{
  "n_layer": 10,
  "n_experts": 24,
  "experts_per_token": 1,
  "normalize_top_k": false,
  "router_noise": 0.05,
  "norm": "rmsnorm",
  "norm_eps": 1e-05,
  "positions": "rope",
  "attn_scale": 0.0884,
  "tie_embeddings": false,
  "optimizer": "muon_variant",
  "lr_head": 0.00773,
  "seq_len": 1024,
  "doc_mask": false
}
Below are experts of layer 7 (counted from 0) of a mixture-of-experts language model. Rows are named gate (a neuron's input weights, with its number), up (a neuron's input weights, with its number) and show model dimensions 192-383. Each number is 200 + 40 x the weight over its row's rms, rounded and kept within 0 to 999.
Before each expert's rows: a language model's description of what the expert responds to. This comes from a sample of Wikipedia text that the model never trained on.

# expert 17
Mid-word Latinate syllables. Inner syllable pieces of technical and medical words, often Latin roots like spect, ject, inhib, trans, as in "incarceration", "intestines".
gate0,224,208,216,140,191,119,214,215,173,160,235,159,246,182,142,162,294,221,193,140,200,237,178,256,237,185,201,225,188,216,206,245,185,186,236,135,125,169,261,171,189,211,232,227,212,189,253,199,188,272,300,237,143,168,217,183,232,180,153,220,205,230,148,182,225,216,215,209,248,258,197,134,232,167,178,217,135,205,202,202,240,219,214,202,165,272,170,186,166,107,199,235,204,213,153,160,151,243,224,117,234,168,266,254,214,220,227,186,216,296,154,216,106,210,164,202,210,171,154,214,183,156,188,272,196,191,226,227,235,176,149,194,163,213,193,191,164,250,188,201,255,187,199,185,194,126,140,204,213,179,128,128,222,187,221,189,204,137,254,201,284,194,224,210,188,189,181,169,247,166,211,254,292,259,202,199,192,101,128,195,241,133,225,182,185,175,195,255,266,193,171,151
up0,242,242,204,180,209,115,189,158,254,174,218,165,289,234,212,273,215,186,190,194,218,249,208,203,165,226,171,185,212,168,246,213,212,179,155,189,203,215,171,198,120,193,261,248,247,190,142,114,168,228,224,207,207,211,186,225,138,197,160,167,189,184,172,283,221,166,206,190,194,186,186,241,142,203,253,256,189,132,159,158,177,120,150,220,166,153,180,195,174,202,219,177,205,218,229,282,185,226,190,213,279,192,274,258,232,137,240,202,166,185,208,202,156,168,153,206,210,199,124,186,180,244,184,251,202,238,224,279,270,230,169,212,154,222,184,192,194,202,212,228,164,197,157,178,157,251,224,218,196,164,273,176,195,191,243,139,123,235,271,216,258,203,107,194,288,165,133,213,224,173,125,157,208,160,159,228,131,170,141,257,229,172,160,143,225,170,172,194,194,215,223,220

# expert 23
Cell-final digits and symbols. Single digits, closing quotes and rare symbols ending a table cell or list item before a pipe or semicolon, such as race positions.
gate0,170,269,172,261,142,201,190,222,232,193,180,123,183,199,217,148,164,200,177,170,143,209,273,230,232,201,221,256,231,222,171,229,200,226,151,148,216,225,193,206,174,261,180,164,271,194,172,177,224,240,173,190,226,246,192,163,167,176,243,126,231,164,150,178,224,186,143,173,201,141,278,127,179,201,216,245,183,204,227,202,149,233,253,221,139,115,153,184,146,236,247,231,278,172,257,270,153,266,239,126,219,221,155,179,185,187,163,238,248,198,177,223,240,215,187,236,246,227,180,185,236,215,222,235,193,126,164,301,193,158,246,246,188,236,232,169,232,223,165,104,254,113,201,208,253,245,215,134,208,111,170,196,221,182,183,264,132,225,221,133,196,115,234,258,180,178,220,193,180,163,154,239,183,148,236,168,179,186,207,219,238,245,191,193,181,194,213,147,261,147,266,271
up0,221,157,146,135,192,204,222,210,195,234,207,230,266,204,146,181,173,200,172,257,153,219,293,170,213,175,99,261,208,243,211,251,104,126,117,184,145,268,231,216,169,155,184,271,230,116,134,183,245,184,233,210,259,268,160,243,191,243,170,187,222,144,167,193,217,211,103,95,127,193,218,198,153,219,135,164,186,291,189,184,179,225,203,165,209,184,227,224,177,217,184,188,260,183,245,222,175,168,268,106,198,239,154,170,210,212,171,253,250,228,156,211,207,152,149,222,242,243,260,167,156,197,189,260,199,184,186,207,218,208,229,205,137,227,188,170,138,239,244,146,231,218,260,213,214,209,190,261,105,223,203,250,161,201,151,187,187,239,234,229,199,196,225,188,231,175,204,186,184,171,146,170,158,165,281,139,225,145,232,195,255,178,162,253,204,227,153,170,233,204,184,198

# expert 12
Buildings and locations. Verbs and nouns describing buildings and places, such as is, located, built, constructed, tower, roof, walls, stands, contains.
gate0,187,236,197,173,238,143,258,233,151,194,255,225,119,217,183,183,165,209,185,159,183,160,229,225,81,221,169,223,234,178,204,228,248,245,201,233,82,157,147,196,179,225,160,105,192,164,248,181,212,212,202,217,176,180,194,182,175,212,210,200,236,156,221,111,147,243,228,248,215,249,210,253,195,271,164,242,98,151,211,185,216,159,161,317,142,247,196,226,214,264,190,125,204,242,277,168,217,222,239,257,227,214,180,164,190,208,210,203,239,186,207,154,196,142,221,119,239,221,207,170,258,197,173,186,137,259,150,261,207,220,163,241,262,210,174,221,176,227,224,127,280,198,321,187,231,125,228,227,154,165,143,120,234,161,214,239,239,221,212,159,215,160,236,240,201,220,251,167,128,244,196,257,173,163,171,148,190,197,189,182,226,178,212,153,210,249,170,218,211,175,142,219
up0,237,215,251,181,147,223,202,144,174,229,181,166,173,140,196,200,126,201,213,156,120,187,239,290,221,230,192,205,227,134,164,259,135,149,219,255,257,176,182,211,231,131,257,208,245,204,143,218,196,178,239,233,196,243,186,183,146,229,207,239,267,153,246,123,63,192,199,206,212,203,227,226,178,220,104,184,132,206,259,237,174,202,186,282,197,185,258,262,271,157,152,222,180,170,161,259,161,165,211,204,199,204,193,268,150,152,232,154,181,197,198,252,189,179,222,211,256,191,232,190,177,187,211,248,212,196,257,230,215,178,200,171,204,157,180,195,211,215,147,188,169,238,196,166,286,215,179,249,240,201,164,253,211,220,157,211,232,155,198,170,195,185,219,185,162,190,221,210,204,223,161,238,182,170,198,200,224,210,153,244,234,214,266,220,123,242,180,177,198,178,221,257

# expert 4
Years and time spans. Final digits of years (198'0', 202'0') and time words such as years, decades, century, months, season, ago.
gate1,171,220,133,167,227,157,218,250,154,252,134,223,253,219,226,182,220,231,155,174,181,196,167,184,231,245,218,204,200,207,254,226,242,220,234,222,211,194,202,217,242,210,197,283,174,134,179,216,234,198,138,185,201,227,221,212,286,250,279,227,204,171,188,134,255,210,199,248,127,219,214,164,211,257,202,191,206,114,294,185,192,138,175,215,184,265,254,176,206,182,190,281,139,201,198,221,211,241,224,239,252,163,153,199,223,260,199,161,193,216,252,173,236,191,177,210,261,222,235,180,220,261,135,239,210,147,237,128,177,148,251,219,238,205,163,228,166,248,247,173,229,162,224,170,172,211,244,260,198,125,222,234,149,154,241,169,239,170,180,187,290,197,241,164,162,208,153,173,233,215,305,234,196,196,226,222,247,179,209,176,238,173,182,149,201,174,227,128,228,178,231,206
up1,222,148,154,158,217,193,201,232,195,213,167,238,250,230,221,107,199,204,188,165,151,173,181,164,235,191,228,174,132,213,213,144,222,198,216,237,161,209,191,213,224,205,185,246,213,152,190,223,230,257,217,152,214,222,221,179,179,208,245,223,179,209,178,179,182,168,205,135,219,300,222,186,209,269,164,210,222,202,220,143,197,228,167,260,209,231,239,180,201,227,250,237,216,170,216,161,209,177,207,233,117,157,185,197,167,207,203,152,193,288,223,223,206,198,195,218,225,199,242,204,231,287,145,251,251,248,211,191,171,162,258,211,214,166,199,139,221,243,243,172,260,150,217,303,207,198,210,246,178,175,243,172,130,192,214,307,210,107,151,211,213,151,198,157,177,241,163,180,210,204,233,207,186,222,209,304,217,243,230,184,237,179,133,191,191,146,225,151,205,237,224,262

# expert 0
Pronouns and table rows. Subject pronouns like he, she, they, plus wiki-table row ends and header separator lines, and word-initial pieces such as h, m.
gate0,160,218,190,229,239,265,202,130,208,168,231,235,211,207,219,295,168,267,205,163,158,212,251,264,165,202,201,170,212,237,217,174,187,155,244,220,172,187,192,228,166,201,159,185,180,160,186,144,259,182,194,120,211,227,239,135,85,137,235,220,138,171,147,167,201,209,203,122,194,204,258,219,264,125,130,147,215,157,193,177,239,211,142,180,255,278,178,206,191,209,214,223,251,220,176,164,256,232,215,216,248,234,133,259,213,163,247,127,166,155,248,253,232,241,203,100,188,203,225,194,169,271,140,215,249,216,224,252,217,145,239,196,188,197,192,202,161,215,216,161,177,224,167,270,176,194,109,262,227,165,179,151,152,162,259,209,169,128,203,244,170,223,202,181,205,204,216,266,169,158,200,234,201,180,220,332,176,208,203,219,206,166,221,187,204,191,247,189,252,213,223,246
up0,171,150,219,142,189,161,202,252,105,168,158,210,189,242,243,172,200,120,180,209,196,239,197,214,231,245,182,259,257,164,250,214,249,189,228,227,174,168,214,206,260,211,103,183,210,205,167,246,187,292,202,204,190,56,165,212,231,232,217,206,106,227,246,227,242,232,169,238,201,99,249,155,204,186,258,181,155,218,265,253,171,154,229,287,199,218,132,305,191,115,144,208,265,213,187,157,194,180,121,177,183,180,226,162,189,126,148,183,233,171,157,176,133,179,176,250,250,193,219,253,302,225,189,212,151,222,210,210,237,150,142,166,271,221,196,170,224,158,169,186,224,166,186,129,216,248,271,140,161,235,189,257,221,109,257,223,163,290,209,162,177,159,242,208,171,211,177,195,230,223,194,190,202,224,185,188,176,153,225,215,224,153,196,216,209,204,228,251,232,248,223,228

# expert 9
Sports career vocabulary. Sports words in athlete biographies and stat tables, such as played, football, footballer, League, scored, Apps, Goals.
gate0,158,252,224,148,178,266,253,148,252,232,158,248,183,146,166,189,247,251,196,243,180,247,275,241,62,213,214,198,278,235,212,223,220,193,243,210,210,260,190,195,192,189,197,212,175,186,166,217,170,232,191,230,245,219,163,215,154,177,158,145,192,153,153,260,194,191,177,228,218,207,165,179,230,223,147,191,150,173,212,206,266,219,227,213,138,154,165,148,167,281,121,221,265,215,275,217,241,206,235,238,163,187,168,209,177,155,199,225,172,210,187,185,190,190,301,181,210,238,187,229,203,264,137,204,262,188,178,120,151,206,227,176,161,225,223,184,184,195,224,152,199,281,247,155,255,219,167,210,160,162,258,239,153,148,240,196,112,234,195,207,246,121,139,201,188,156,205,149,210,228,202,200,227,240,244,216,180,190,216,163,232,174,179,171,224,160,238,213,264,191,241,114
up0,192,169,201,247,238,148,228,184,155,163,193,275,236,211,223,198,185,147,252,194,202,237,180,166,231,161,266,148,197,177,237,231,189,261,140,168,125,247,217,209,172,199,165,218,181,213,112,224,211,239,199,177,131,216,262,174,151,156,257,274,223,216,220,231,222,197,175,232,233,198,196,143,181,204,184,224,235,270,260,194,208,258,194,200,260,188,263,236,183,130,115,224,248,212,192,240,194,199,241,111,221,213,262,157,161,193,124,165,153,198,252,237,217,211,178,195,217,213,226,218,153,168,215,235,155,183,156,198,199,254,277,176,220,183,201,228,127,230,147,259,286,199,200,239,233,199,173,235,207,270,210,147,178,159,179,201,150,206,174,289,192,157,216,245,217,236,176,243,136,146,162,155,259,173,217,180,172,210,151,224,224,225,228,226,191,235,225,266,228,220,146,157

# expert 6
Conversational function words. Auxiliaries, negation and intensifiers in quoted or informal speech, such as to, not, so, too, never, know, want, something.
gate0,191,92,208,248,154,254,156,243,186,261,244,212,273,242,242,213,142,269,187,196,297,196,233,209,254,208,181,209,175,222,167,161,122,190,159,168,227,191,120,273,184,175,186,168,138,126,226,172,153,222,184,239,255,235,210,177,241,196,240,227,205,194,223,203,182,198,218,229,185,155,216,161,217,204,247,182,163,225,270,187,202,212,199,228,203,236,163,286,198,191,223,141,215,153,244,162,167,128,206,196,188,118,245,135,156,182,252,208,168,295,222,238,219,192,239,194,198,176,128,124,226,189,248,146,209,178,189,212,234,156,236,216,182,132,225,260,140,189,213,224,174,204,269,185,192,179,242,218,200,247,207,241,156,209,230,167,179,183,169,229,201,199,179,188,223,305,210,209,245,214,186,204,228,183,192,213,179,249,223,224,151,168,226,255,220,153,136,196,157,140,197,193
up0,277,201,174,225,125,212,196,161,177,161,257,195,216,228,210,127,263,253,222,229,246,255,179,194,251,251,228,169,198,279,207,206,235,138,206,216,212,231,186,236,159,231,212,143,178,184,218,161,218,221,254,215,223,199,242,196,185,202,89,253,226,196,259,205,157,182,216,187,243,175,174,230,168,208,244,207,156,253,176,269,268,199,168,179,210,225,191,170,190,189,175,165,228,198,237,180,174,186,186,213,236,178,212,261,193,163,132,210,237,233,249,197,272,109,188,259,187,199,199,165,175,283,171,244,187,250,238,166,190,217,178,174,210,145,194,230,235,181,197,202,92,187,175,175,204,214,205,226,150,117,87,227,185,212,118,154,244,172,254,239,251,245,198,191,183,205,261,166,217,228,132,209,251,146,279,245,185,212,229,199,174,138,200,238,202,196,126,257,243,175,241,247

# expert 19
Space before numbers. The lone space token before numbers after colons, pipes or commas, as in FIPS codes, coordinates, years, vote counts, and scores.
gate1,131,277,229,238,161,257,239,183,169,222,222,174,221,191,202,182,199,227,211,156,120,171,219,222,296,224,96,288,130,152,188,198,215,188,191,207,186,226,116,168,224,149,180,206,220,181,227,165,189,209,151,131,189,178,261,203,223,171,262,127,200,194,211,156,201,229,180,237,181,264,158,172,246,205,176,197,221,208,220,186,160,197,197,168,201,125,227,227,216,240,208,191,241,205,242,131,225,189,230,183,283,238,155,290,247,231,241,262,186,158,168,191,217,200,206,207,234,225,182,211,168,132,167,236,235,226,151,263,247,199,121,165,114,191,139,234,222,158,153,121,187,134,156,176,267,229,272,201,184,218,172,141,167,232,187,178,220,214,224,276,217,265,198,242,162,295,207,206,179,194,238,241,281,225,225,163,148,265,168,105,201,184,179,170,215,130,187,213,190,203,138,281
up1,177,235,237,229,219,183,113,207,215,201,269,225,223,218,217,157,195,166,220,152,143,195,195,205,224,223,227,273,188,224,209,206,245,310,206,174,146,171,149,206,209,265,99,165,169,198,188,185,210,185,167,207,130,156,208,141,235,198,246,165,177,219,209,179,192,242,162,176,162,162,240,245,250,200,236,258,164,197,219,232,200,210,249,152,242,140,197,234,211,232,165,229,181,133,137,185,228,211,181,184,218,240,163,231,226,195,204,189,123,181,111,295,209,269,216,190,213,153,184,235,183,157,225,169,197,196,227,238,221,132,233,202,204,199,201,246,177,115,145,157,268,236,121,262,261,226,277,180,199,160,211,107,174,229,159,147,190,185,245,240,141,260,195,240,200,227,224,179,225,160,211,215,121,232,93,218,192,196,180,128,242,203,193,244,171,186,154,165,157,201,163,209

# expert 13
Table pipes and infobox labels. Pipe characters starting table rows and cells, plus infobox field labels and colons like Born, Website, Coordinates, Succeeded by.
gate0,78,189,245,186,162,193,156,233,222,257,130,133,205,234,177,209,171,167,217,266,272,253,203,186,274,179,235,171,173,293,207,213,241,200,199,215,278,221,203,179,172,162,144,228,218,157,163,205,234,192,230,233,172,202,218,166,269,217,200,224,201,154,253,183,221,185,187,201,228,173,211,209,165,123,204,117,234,192,151,169,151,197,198,211,158,207,242,248,218,148,149,250,250,209,203,168,178,143,194,207,233,196,197,210,195,208,96,172,221,210,216,266,183,145,291,201,189,211,166,187,149,180,217,238,170,222,220,229,157,165,63,218,228,188,166,180,173,134,177,181,192,196,182,291,227,199,220,147,180,126,187,173,234,192,195,174,252,213,243,128,295,246,230,217,200,206,255,241,217,243,171,243,166,313,199,239,208,181,127,192,242,144,191,156,137,193,163,187,210,156,215,190
up0,155,229,138,219,128,238,297,236,170,180,205,189,217,218,187,215,170,181,199,200,194,200,163,227,164,189,289,212,234,201,161,234,173,225,226,224,174,231,159,160,233,209,177,245,239,138,187,217,196,195,236,165,56,255,222,275,162,180,200,249,246,102,200,150,231,213,154,160,170,280,175,184,200,233,165,147,96,150,197,157,214,224,182,225,218,186,202,158,162,221,253,178,188,198,141,215,165,168,118,159,197,268,250,242,243,278,173,163,162,235,191,204,236,196,253,227,157,112,136,217,159,158,232,236,237,163,122,244,194,240,263,226,152,219,125,175,229,266,153,203,207,180,207,221,113,186,208,272,198,258,155,227,201,215,153,194,183,209,195,221,255,280,189,172,184,212,165,155,184,208,162,214,198,196,162,128,154,220,195,156,268,224,206,217,190,192,226,196,200,130,181,159

# expert 7
Determiners after prepositions. Articles and possessives, mostly the, after prepositions in sports and biography prose, such as "at the end", "of his", "a move".
gate1,221,202,194,272,228,179,203,238,133,192,242,159,177,234,182,197,271,256,231,108,234,206,231,159,221,202,197,220,168,237,163,221,209,223,190,229,229,232,142,222,221,262,173,121,224,140,92,260,200,275,248,159,205,170,105,179,222,181,186,164,216,210,169,179,229,204,194,215,181,220,190,214,243,175,100,188,220,161,214,266,229,152,170,148,259,254,214,211,204,177,201,157,244,142,90,155,254,257,209,202,165,190,218,220,203,165,243,216,144,171,131,155,235,236,200,207,172,198,199,210,221,149,252,148,201,232,175,242,184,164,233,247,234,241,203,195,190,158,202,185,231,141,248,185,261,151,154,221,177,205,231,220,204,188,213,272,169,220,216,122,161,191,189,189,196,148,228,213,225,206,206,200,262,248,252,179,174,118,200,182,140,212,202,189,225,164,259,202,180,209,196,163
up1,219,145,244,164,146,206,142,190,161,184,239,237,208,214,245,206,229,197,188,221,140,234,164,205,225,194,175,224,256,257,162,124,145,269,177,232,227,135,149,167,181,192,195,213,215,198,263,215,186,185,188,149,255,199,178,158,156,222,176,178,227,222,192,171,116,205,197,181,215,216,237,193,200,211,270,223,211,209,247,123,191,263,217,275,204,184,202,156,184,211,261,219,211,254,216,204,200,254,168,178,230,160,218,168,145,175,286,165,223,232,203,212,204,209,264,252,213,225,203,258,187,205,227,254,258,240,223,203,149,183,234,210,168,225,272,168,223,147,179,304,168,187,232,146,129,271,199,164,213,210,276,168,287,242,179,95,223,156,178,222,279,181,200,250,160,222,198,89,162,248,200,123,181,205,196,181,303,200,188,234,218,229,213,160,261,195,207,237,135,231,141,179

# expert 8
Group and occupation nouns. Nouns for organizations, nationalities and occupations after articles, such as company, Records, band, American, businessman, activist, musicians.
gate0,110,227,216,201,207,122,188,160,180,174,210,174,223,197,211,131,186,201,155,265,184,246,220,146,213,171,203,143,262,219,177,198,223,243,208,192,186,188,175,264,128,171,187,209,135,215,200,231,200,188,199,213,158,186,259,200,140,131,201,237,163,171,236,193,291,156,222,200,199,198,238,197,249,253,223,211,260,200,170,216,171,175,245,236,228,227,205,247,190,253,267,276,209,205,265,185,202,147,188,244,265,192,184,240,226,164,167,181,203,183,151,242,190,174,166,176,218,303,162,177,229,98,182,233,214,246,125,144,224,164,184,154,243,194,243,240,149,161,218,198,232,251,164,204,219,144,165,220,181,115,294,118,240,280,166,189,269,171,189,221,148,188,177,218,154,227,197,188,198,150,187,171,222,196,222,235,180,189,250,258,226,151,220,162,203,226,240,260,155,167,221,185
up0,198,236,256,178,159,239,223,278,164,188,200,219,140,160,215,184,123,146,280,192,248,125,123,236,187,170,216,132,164,204,291,139,212,211,174,142,242,135,255,214,225,264,187,167,250,191,245,141,221,185,250,167,204,228,107,151,199,147,253,215,219,196,209,241,216,244,195,182,226,192,177,146,201,180,128,161,168,216,215,177,244,173,249,131,218,132,158,262,181,263,225,127,193,221,164,261,228,280,178,184,164,171,167,220,273,236,104,180,199,203,167,182,165,228,190,196,209,244,120,260,160,202,231,110,174,251,162,260,184,188,157,201,235,214,188,234,241,155,123,205,216,255,251,210,195,237,185,213,182,212,196,185,228,220,200,152,168,128,257,172,137,171,218,197,199,254,134,141,192,188,174,167,186,249,131,161,162,184,190,228,283,167,187,226,239,196,287,212,259,196,160,194

# expert 18
Prepositions after legal verbs. Prepositions and verbs in legal, governmental or award prose, such as discharged from, entitled to, liable for, appointed, Nominated.
gate0,139,264,175,236,98,243,224,248,222,144,168,176,198,157,194,137,123,226,216,287,187,117,141,211,212,173,234,240,197,233,225,252,225,204,131,212,161,174,212,234,211,253,196,233,208,142,163,234,210,197,163,163,232,208,196,197,211,202,269,123,206,225,201,164,228,196,278,150,174,169,261,174,207,255,224,212,206,170,233,277,162,166,246,223,175,162,121,240,195,152,209,156,211,130,293,186,212,215,205,184,241,219,211,156,285,192,196,167,278,213,178,177,213,252,164,176,203,183,166,211,236,164,201,221,192,245,194,208,203,166,257,188,173,141,206,241,248,172,161,191,188,193,242,217,212,167,164,242,210,151,207,201,177,229,161,204,164,134,237,148,187,167,210,178,183,69,131,167,271,211,169,176,203,137,209,177,218,134,181,225,221,110,181,175,143,207,188,178,231,199,134,191
up0,209,202,240,160,227,222,257,227,185,162,200,144,175,194,172,221,192,137,142,242,120,240,135,172,203,198,71,209,180,143,250,224,146,243,222,159,204,190,208,232,174,224,146,159,162,209,237,205,180,210,187,168,204,189,205,209,233,218,232,174,270,220,197,163,215,215,152,221,277,142,119,177,173,242,262,201,298,229,176,147,204,228,180,194,242,193,197,203,202,207,206,162,155,254,210,232,226,251,158,181,174,212,154,275,166,279,189,192,221,153,212,262,255,190,208,178,217,213,251,187,130,177,195,160,214,189,212,238,206,210,170,131,191,225,239,207,110,185,218,286,203,207,75,196,114,245,228,183,265,201,171,176,211,196,185,122,188,230,192,198,230,193,306,219,271,173,210,175,236,190,199,194,241,185,212,151,198,206,177,175,170,229,158,185,164,165,241,204,164,224,220,228